Below are experts of layer 5 (counted from 0) of a mixture-of-experts language model. Rows are named router (the router's row for the expert), gate (a neuron's input weights, with its number), up (a neuron's input weights, with its number) and show model dimensions 0-223. Each number is 500 + 25 x the weight over its row's rms, rounded and kept within 0 to 999. Numbers have three digits each.
After each expert's rows: "gets" lists some tokens that make up at least twice as much of what it gets as of all text. This comes from a sample of Wikipedia text that the model never trained on. Tokens count by the router's weight.

# expert 94
router:521494531521501476523479495514527527488484472486497500505493496486493493480485506479546476508523459493500456484480482516507514483507521461476544460504476487506509525478481498495529487468526522524461528472522482466557496542546504510538525514503502529468509505500532537475470477516543496499518482503515472460518468506478449539497500482520503497451509454467503508490529535506528457503481480510524462458487536542458471484525499496522534512514522478500531500489456499519500490514510512510481458483535435508498483504502486498503471557521488470464509468520466519511506513496495532501462509490536471523482540483561491500492541465475545506488528489477544474538474533547450495516528
gate0:514492491492513440481484494551528491519513504476532505511518478478523494480487544483497568518509478459517513468516452545506530519496507481510505514520527499506475466505441478489518470491524483503511530458509582479531482524501499464534500511525503517486469483509482455482512508506512503530506516536511483512502511501497493527469519494531479506431516451444514472516546513509529527456455479502509500476485521516501498504539531506525467541507500440491488501571481497486521478529506531478491511498521485517491485530482502458476487506515469504497473477486539495475499528512543460510490450476507483486450533462546484508507500476518466499477531473499512488518474490483479479513521
up0:472496517490502507504436532489505512535492465532504484440526499499526512428508526537473477461447462473510520465507552528554498530473521492440537477510465516473470509480510501541482513498496477522465527530503522497469490515468518478499492526529490495447518492489514528532502471495494474485499478488492517490521510502521505479542476526468472510455534504488514505480456530482485565474473479511522516472506543500521521490482521524553532545532506504521495509500484505512501507508498496492507511499464468507456514489538448531487500491511482464497503529508474527484496515548447547460500502487539478547467471521487502494488551513485528512501493498506495499502483525491506481523495
gets: "ill", "ell", "all", " l", " cl", "l"

# expert 15
router:522504532521458440525467495491520522481484491470482463500511511491531485460536526476535469537517474514534487535485497537481518475549496494493535473470494500512530561460488514491521481473515535524492527461517488482526481531527488514498495552512503513500500487487531507493457486504515522479522502498521454486542462462477478506506499471507510552488510461457501499491524500486523485480481483506477441485482486498474477486513497492512515481474522504478530497462460516522519503569520508536469458459515498463541475454522527515516486527501481502492524492516446504465479474496521518476468471514538524513480541510498539481521520504492506470460539477536514479551505500517463493506525
gate0:516556490486502477507494461492497497508472482527507493492445472478489556513495524519485482461517445485496504493525524508508509489496502510500511436492512545486521488497476486496492465449545485462483464540535535507447493516524532486548533519549522485521473475492515484526494501449480550485491452499489491523512558457493485520495452513476492488526507516500530482523503541489458502512474547512502507463490501490496497501506481528491489442493524530486546508520507532485496506492540488511478480464535493503515486519440474486519470500517489552512503523525500512506494527478504473507501505510520495528489498489535528476553490541491527486486491520504501491510492431471438533518485
up0:492504515479541496517496500466442508469486466528504509449501513526510498520518448528493515514541487492467459475530521545516505516525534514473504525535529499477509501491465508533501501424447488523493507475531513511479503554486466489512505443496506445483517477542506483506510460478509500525501488482521522503452484488503460515529490565485481511488484500514520470510480510468509512461509451493492502500516502470491489537511516491456564522456514554506498501500538483544506505515514496496517454468482512523522508535477482489508502487525463490515533470514468489478492480506462533471489487536491519527503493446525498498481510504522503511538455515532504511546489455517489542508484
gets: "6", "5", "3", "4", "7", "8"

# expert 14
router:514485505502476497509489511491485512507502459458493460514531500480484505497509540480506499511495459541527450535485478511515516448564482473503535484498486513495519498465511495478532551489501472504486518487503485472537473525517469526501483510513517496512495522501513532460512484550536542493533494521525444510498467482427474505493515479526550471516523472471523487498522493477505520486486478502506485484471472514483509503554476459504537425487502508459542528475497507515532513509510532519489471486527469482496470503495509520484486521507459476458501513477485492523467528511520559452509480490522488500494536538500504490515489501459514473463497492548530490528537565510508485551506
gate0:490477496441483500546550470516439515483511429486536494481552553512495477526502527537505477520480476513500480505491508491547513503532519484497510510536468498502507520482490503517482520527549525483513504506502485446519511484509513497480512496518470501526465555491488515490478527486466527476479473525511440512525476503467505518522512498470494491545462505475494500500488549534522502493516487507506492525517515524519534499515538494473442466512492494478508462492499523452503487500518485466536503513555503463506472481515452507464498503494503523511492528448522549499453523478488505474497524499456479481532502457520541472526479496526507512493505515455521501547502504473471506498448
up0:511506476481492506501483506485501514529510517488462498447497529501471494478536507472474488523491477506476523505454459537510433490497502468512475546527550477505537521512507502462510509507515468526520517490514518509525522488492483495503467531502509527516472523493541476434514495483453508526524486486469482485509501513528445533483502467531459524499541512524475473492428515474491531497459481496492497556488470472504482528477474517483548555479548513496494543511515489515542507473491489543564476504516480499483462506503507508537544474485515491501476511489463522470490501490486481529488524501485522534516498466555505539506498538470478529497491517459485505495495521522457476477511
gets: "u", "O", "o", "R", "M", " Y"

# expert 18
router:485518533475487475518500469454495512485470478464517480513522526469506494484498503458528495499497469524504477500475501503486496479513516455499522500500465506513513538455516521475533514442512512531466521498542503487507478504539433496524442523540473519522498476531514539533487516479524517499527482534513469474546490466488467527506507466512522523467509509490502484478509499492524470469472471516504483498486481542456505465495487468509532509502493495475507534542470485489507470526503512519491467472497478464550434472501513560524501521502495464488525512535471518490475512501534535493478516534554519499493520496534489474509518487461496501436541516489530471538534524547477486486513
gate0:495472486488455483527510489554479480508474497474510467523509507501476501479505506510495500508498488539500536446439528501504512482489484499510507520502506469484475462511505508471509480521519504504484502507512523472512438516532426477512484503504485450489475496541488529501440501519491501501532466486477496493476559492492466492515498477525520487522545484511527498516515508472481504479492517443510508538516498518537502499466481469525508533572506479476507523481562497488523470498499527485558525523487491488525513469464515491494529522514465534445532479510480478534475553515501523500486483531562530496501500483490476454500503496470542484469492529534505538540489512485471516482544
up0:503489522484530501460493533494487491498486534467476518543509463541510543508519486501461484503488534503469471530513493477529507498457523516510472522510476503519499475474525457479515514513464517466547505457531525513496487511464519518519495517489504507523490497465508468476525477476478505518523481510469469476517501501500536499485528510504479579467483485503505450535526508486506507477563553532527507478562435500527524499506530548505534470427486514493477530498508473553495507468526482516493473513515514511525511513542484496474530505493512481483503514473469474506474495497514500486466500483509500488490484494541499571552506508443495480485503527472450513492499490494496490468468
gets: "g", " G", "1", "j", "h", "ag"

# expert 183
router:513519530506508478552471497459509512499487471461483463506509501464512479477513517488513494516519486540518487547488506490472507481557474484508556488484504486495510506486477506492527529480500523510464538482517469477548464491504474518470480511524493493505498502508542502473509480536508544493535504547540480480511461461442478512535525491513548492510509479513534486494519512459529517474477479500463458470474467516462477484534478467511536456487502513477524513476482533547532500511510527519497475472537482496522494472516534515499475522499463460470527490492487505514480509483540533477463491494520480529488548556495523495516511493490512442477544493531500473551538533527471484517522
gate0:489479503554496509496512522463534509514535480492529487514509512532533471458518496491505488483485523505471497498526519519516532522446529506499495534515521512497466526461494476517507497493482516432493528483478495502479508525513519484484534481441487460479505505530508511473499508503534495506506502460471486478508456483489530467504445478471517525512501472494540499513480515506503502550490473464508490464540436537523495525556490515480518452483511507473506505522537549553488482488520496507493527494512497506493524449533499549507532484531474497485513506512494480459491538507448509518469448531491466455508503520561490466512516448502494501514484515516494472496515491502490500440557
up0:497478516504452491490467461483501497519499484491495490518500485499487441516495493515499516478526500466518495492477463488497507497505454507533499515490516435497505549536509516524492528498481516520458526485506528453497484490467524459483488478517494502499519506472559467508516463488481518526508543497480489473505497517523475524483490549488524474497468498534538483495486512494519498518512499479457428550508509506491498512540537529483508488532506482505480477499494503524491492439549528528490505527520534517518525484499498481497442472487498507542518492478493491533502459474501552543496519529461558491545538503508482482461519482467489457533529495496496490551505529466499460568527
gets: "P", "C", "A", "S", "R", "M"

# expert 66
router:507503526518500489519475456487482505512477455492487489508535524492529454491512496463546475507523498492512476495471532513494504505535489502495514494480496538531507546503469469480517546475528504547465481486528486477524486513519461502463496510503466503471529503442492487490471478520493507501499515528534498467525456472454486510503523478499515530473516506478554470495525539502554482474500487522512447499508507535481470461518487503511544459485509537471576486514465506511535516517521522518473463502507479451535509465522520484530475530509522470499529551502442496530496506470517498464475481508526480487503507522505527504526498480500517468445511475508532480557484503507477510509549
gate0:486485473483485505475499492530498543498498460521510522493494480546512523515495493481505526525524497536478449531472492480478473531519467499451482513530488468527434480517516496487555481531483530504482504436497501536501475491483525471509479527507525485495498516504507555503492536465488536503477488486496465482497497543504470500482504509570459566551508505475534503509533535516487483506516510523500518500486459515516512512494461471503523515493491485463530551455479514478540472507494478485466523468497479455530502508530505488536546457424521502535506492526498505511526522506509476466505480484462442460494501499499518526486521531469494497488508481516525462513501518497521511509517
up0:491497508530495492447509504488494505486530510490505472510496482566530505499495487508502502488468501480530539486458536510510541514494518497524547510475494543527502499457486529488487495460506527494494487502486518509512445508496508539454469523515536534466525436513494533533518482505530468531485510488552518472534527518494489503513480491472523478502490452502443514440462443483479508514462515471507455472510463489511478549455489478505484528473499466502521538510510474505515495493485500475501498496502462521451515452486446491523530515501512507503507443479491533539498504531520497481541511545549524518490484503496471504485477485482528486507521529473524531487537501510480533474533
gets: " C", " c", "6", " | ", "her", "8"

# expert 141
router:468497515499436485518467472496547526477476492464485481518531520478531492455510532499519496525530489515521445508509506541502496468508494486450531490512495497502520517486493524453524497496559510515466513465544498477505481535528489558487471518505477534514510493470528527478481496501514499495523493545523498505508489453491479530521540483536513529487525468481504484502516544458537505477472479518463499515446504524489502493511443470502513481499506549508508505461455521527507524484498539498455488467511511510511467464515510513530469484520461445471536526523498522467464474485516536497472483520501471471490507508495487506521540486453514465487511478522524481504523504546504457529520
gate0:465495509527485504496559530533506514481543465480517510525513512521483509522480544498502489473487493489441461492497549539475494539498505508545483525491473522502476512484481478497484505538509485492449492511476494526495507521497517517509494453460512526488523466493476493531489491472480483540471493508513550517470534494486500470521481486486527502491527463520475465551524535516490458483456525501508545502455506532501517518495470533485483469523465507554459488515542487527482516466465482490468551500522477509498475481496493511524471452515504464466506517518493473488442441490490532489513499548488512486535520497482508502497576521502517495520497482483482533548541496506487519488521
up0:514473470528533558538519497534527493516499511536510530522498466496459531510447509479454471502457497477502508546469497488483508513478479583551479516507482495532493455518493481481528536504476497479511492513495496530503490534523482503501464505483506488491504516517457506461502484494507529503478504499509470458513514525488434466471502508544540513501491510518509510465559508482477469505500512481490483463494492510500465461474496524544502463483506491499485542535515485492500485497504479504509483543471470479506513509508508508478489486505526493448508570517457470480534496515501506502527477513489575495520554463545499480520527493458490544526504492513514458531476487501501511489467
gets: "s", "ers", "es", " people", "ors", "ies"

# expert 168
router:470475502512491502533507483504536517466475485487478486509533498483492502471495529498539455541501444495503495522491496524472491458523504486486521482469494503544480520486442524482530490489525533497470562490550469467515491512514502505495481510502504540494503501461512519502428466495509485449554484525530485463516489473480487521534519508526516542485550469499545514480552541442495465492469468520475489502473472498492481469536477494525527457484479540498519480494478523554544506499532527503492478487488481507497501471530522485504479503515501491491518486499509539504469490481522507491448498528518471499474491522524505485502536513502552444485519501536526517498536512505483475527547
gate0:479483531467495482507525469526486520508505480529510453502525485557511484499505532464547495514522540513498534536476502482473499527504519508505496529485534489508501534515467481492529502458458501514490494519490462475526522476498478519485504464518484435490478529545522505483442500433486544469491459478527522514489522508513468501502468475490469472494529473476518513454481524501513460504486511499528516501481453474468527507510534491522514464509512493497464472529478519530410490484484516500497503438515517492471496490482529437488517493492481494494498503463512510486537504505510534521516511546496515525526495468493528536526531533481534540494496539471479526504538485496503511526534
up0:501518483484501485511509493513496490485537501512446482525484511496484465554509503517507507479462535505531535523460507486464490500542515510513511488497465541512516466542513521483481541491491448479507490516483477488485517483507468483526513487526467538501504477556522496505532522498476529464519551516541496507508481510488462503520520508568495502457490529491464525510461512471535503509479501505504488468519508497525516505495494536503469492527512484514506517491479481518498503441462452490504514446501439486523480495500465504511467548495485488529498487525486437467499535504497524440500501542543532458515486472485426501510519503549492539488466488470468511494501475505509490539530
gets: " S", "s", " s", "ers", "S", " | S"

# expert 147
router:457487519527504492505496464512509528499461465476476477522544504499534497484529496479527469521500480530497455523491482501493512485507517463492509504491483519540529544473475504472529486471518514519498552482513499480496486531497505499489449493520492541481485492455497502525466479510515511492555473505513470487512496495456456522520529447530502512479553490478499487482503522491501456489490463515515461487490485530465496463529480482526518434498481504484510502515489501516518487468530539501473492482514456484537456480549545495540494549519477489491502543498511501467477522493525515421510522507544482529492529538505551469499520488504512492506514488533498509550554533522468472503533
gate0:492543526515495532514484526521487519481496464489447516499534512478520491524523525525475496508510510515510512480496478533505494495475484498506502461497482512523485489533485521505484460520490512487465523439561498481442439546537567508479485453545506483500492460503513483551487480481498481508506504512516489486504485506516522513541505497474510479495482511475496525464538534500527469500537519482544464499473505494512507462502520515519487492474500526479488511551541512491482553449482457500493501503527456494498497477502483489451563515461459530533467529527468482454495482515521533510500529513506518492526527507503502475454501544503532544496479489457473503535499468476485478509517
up0:509466506471519465478469492497530494480467478496513536497460517483497508496462467551503496521522492470480513519541491481487446516488521456496480528495487494500492546533527498525524481475480473528516505471513492517507524509508502502454512479517492495527470520496521500500476503481470485489433462555500515497485554484519486500479467460469526517487488478508521498522486523530490524481470512559461515527503492485531462487532536497488540498519553509512510471497514493491509510505536547523551473470511495517515529522505487519508455492465544474536496534528468512507519487479461473511534508487500514498532461460555466508472472500554435488514485513526533508511474554492479495479475
gets: " s", " |", " S", "os", "s", "S"